From a checkpoint of a small mixture-of-experts model trained on Wikipedia.
Size: vocabulary 32000, 74.3M parameters.
Experts: 96 experts in each of 8 layers, 224 squared ReLU neurons an expert, 2 picks a token, a sigmoid router, a shared expert of 256 neurons.
Below are experts of layer 2 (counted from 0) of a mixture-of-experts language model. Rows are named router (the router's row for the expert) and show model dimensions 0-191. Each number is 500 + 40 x the weight over its row's rms, rounded and kept within 0 to 999. Numbers have three digits each.
After each expert's rows: a language model's description of what the expert responds to; "comes before" lists some tokens at least twice as common just after its tokens as in all text. This comes from a sample of Wikipedia text that the model never trained on. Tokens count by the router's weight.

# expert 43
router:495465456509503497535493544546506503496548483537570512581455498487497534551486515503507509512466554516516542516524466505507397603462495452492477492435524450506533474571512563435494471485484505452559522529445516502469573468463503529413612553467456489527497445523515433519532496476440574506422576453529479430481473468516583508488483522445518472518465476535521466466471418484469472490543463539451411441480546470556419546533476497480491512545469415511460463435448481505483471437456518475494450478497472566510485436488531474545523528561500509516560495436554478501516535465535507476
Description: Opening pieces of names and titles, such as Al, Ben, El, Di, M, United, First, International, plus "=" in headings.
comes before: "\n", " States", "American", "born", " York", " Kingdom"

# expert 32
router:469523460536482533502467480547452443522548466533471501506510506525466515499495494481527508538548585554462496508475480550502483565495443534508554466493555480490495477518523533399494466455491489515592486526450482447501548511487536497493621484498462532481592502534483451409576482479422528405505567511438446441517456441526581473491582473480427520449462520552538513545497469519536460482551467500485484501523539448498490480441505478487449540497452434540478489402492577506501446519519538500499489455487403508527563468485571501490526521544482485525464505511503593463496482466523478427
Description: Table separators |, line breaks, commas, hyphens after non, and in or the inside running text, often in election or results tables.
comes before: "==", "\n", " ", "The", "===", "In"

# expert 14
router:436523472569518497492459496544477473552599466539467519523515467484464567499482502488530508511535649545450516533474493514493477526458459491545503451478569472491519504535481549389493499481496505514575509507439475472494543477490518523476580500467461515479587528559488435435546539447440546455483510489458467502466473418529573474490544516471471532425480515521533509516515420545541472479542446506509492468545539479522460513460498511502438554509431462527493490373472568490517430488514549530510460474543449520512511527483556504510551535537544461524494463463484586491505521451525472420
Description: Blank line breaks and == heading markers at section starts, sentence-initial The, and linking words like by, of, among, alongside.
comes before: "==", " the", "The", "In", "===", "="

# expert 31
router:512478480504517524510470564540520520536548511585488501483497546514463562586544506525520507460506521520495547509527485557522456570405522446479478514486513414495504536543537513447448494495500505487581544547455529517456529486453497521456547532485478469468466459545503428448589580492398529510478582455467497480481488469507603472401510534445500496506447519519494485487490500457487424508521470553422474464507529459577426523525548501471486531535501398483489460433468541506434494418509477500477457499511449565531533496560477433562526494577523510532530531504509474534518499440486504488
Description: Words about playing music or sport, such as played, band, guitar, vocals, half, scores like 2–1, in squad and discography lists.
comes before: " |", ":", ";", " /", " (0)", ")"

# expert 41
router:529488511464502448542543538552484541515535506559539529540455511518513508570544542494542482436560535550494531480529485551532441576488502486501431461447509464489542509568615507455477475548467523505540523553435526528500581462428478532476516559463529461471501432601491485486554533529478575517479572521510499487431481506489571494485490528397528503501501522524454430459512464492486474522550499571495525418478567438531487513490425485504520505516517432496439427394435488527477506478466498484447435474504488503520505458531533431561510519588536521497506493474484487496485541443536487501
Description: Ordinal endings th, rd, nd and words like third, fourth, percentage decimals like .5%, and mid-word pieces of foreign names.
comes before: " |", " of", " century", " place", " been", "a"

# expert 6
router:465500484548500504500468499534441471532607494543453491497491499518463526495519469474521519517493594558442519512508510528496487528460462505507521452501584493460516496546495508336452496480491507516577513515465504434485589478487521524512621543477478533503529480541492451436557511477435545446478558475490459484486488430553580469488554514446484508434477501530530487508515456515499419494542429504490510448541511441478436483460559475501447503528455438526495484410485554531513462484522541541498440455559466510507536482526560507543520531555467477549478469482483577487523503414502511428
Description: Separators in sports tables and infobox lists, such as pipes, slashes, semicolons and colons after field labels like Score: or Former names:.
comes before: "\n", " ", " Chevrolet", " Apps", " 1", "sq"

# expert 45
router:533492508502495451554508545584549532486524498540505553563455484470497541539550538543510517464531559535501534465492505517570453570452536460466470510465482433517529497573561565446490465528421542466532524536429484505514549485464466531423533586519516471444506449553487451495514511503468570495453553509528539477464500486473594520486510557454518485525466491587487419434504492484505430544541490543429497427484534462520448536521529495470496524550519428484465494422432513542484514468453492459447452514518490543541525416509553444558489512581523503541532519504475497503456543430557497510
Description: Final word-pieces of English surnames and place names (-ley, -ford, -ton, -lin, -bridge, -mond), plus digits and Arabic letters.
comes before: " |", ",", " (", ")", "'", " was"

# expert 37
router:497489490476501485535487518553541514515532512519519559507476489488483527558558515551496491457513569535472568517498481505544446544471501462476508519479510435495555468606541560404464473543452540479547531523411480491504577455426500546449561560504520474497493448564491475519555521510488570510468554513550531471475494471482580494490474531437522472521486503576455440458495505501468441574543494575451505438473534464502422542521495484480506527569535424487441486410437484554473528470486489463432484556523500536528487458484551445579494518592526522526539513483508522537466521428570518500
Description: Final pieces of Germanic or Scandinavian surnames and place names (-sen, -berg, -gen, -ton) and names like Cambridge, Oxford, Conservative.
comes before: ",", "\n", " (", "'", " =", " University"

# expert 4
router:434506465516533483492498523568507446501565479567495546508496473538532538486519513493533530517504554535487531499510499518505479550417474500510528446499523460475485500527515579436487454485467482507620530538391449481466515496484529560495619506457436482496580470579455416425574505500434502435503565499477477518473463432508556484502534504460459495431489533508524504486506445533556498488569448475527510465518549461501451471454521501482449522501462461504471486429443523507510455488498542498495429483538453532495565488501501501546512611536521455515450478476491614487487533450555506457
Description: Words opening an appended phrase or new sentence, mostly after a comma or period, such as with, called, like, including, On, The.
comes before: " the", " a", " \"", " his", " well", " Party"

# expert 52
router:492493482547514478509469525550525535490529502599477525532429464530531534525519517485521507505453591517481573519518499562544458522479532475494467511469517454477510456574561528427461490504477532497597555546456470535519535480458463515456576560514513496497506465518473431497559500510423569419464517518463498494498425511480598497437526489483506517482501512555505491449497480557517434524486520486474537422508545482524436591523492499445509490548457437501436498441495489539496434474439540458457456498561506537481502508470508436545524530590503498551510461435475565484547556395538526459
Description: Verbs after a subject pronoun or relative, such as was, is, has, been, served, worked, often in what had been.
comes before: " a", " been", " the", " not", " as", " also"

# expert 15
router:516474484477508472559508539568533549509532509549522538536481499497490477580544547536503514494533577518492575516509503513548453523436506435438462489468489467514567493612559570440468481545461519461532536521434513528538553471448442521448516574502516465479508444551495480524530522535483572505456537506498506480494493460458612490483488543419516443519480479580469468440467510474483425538538511576442501437458552467526453500542507503498511537552520403489452466422425508543495547489454481480458431522543509567535502437498517451543476527574523552509523528516504527511488513453544491509
Description: Nouns and adjectives after the, his or its for prior or official status (predecessor, previous, original, government); also surname endings like -ić, -ović, -ler.
comes before: ",", "s", ".", " to", " and", " ("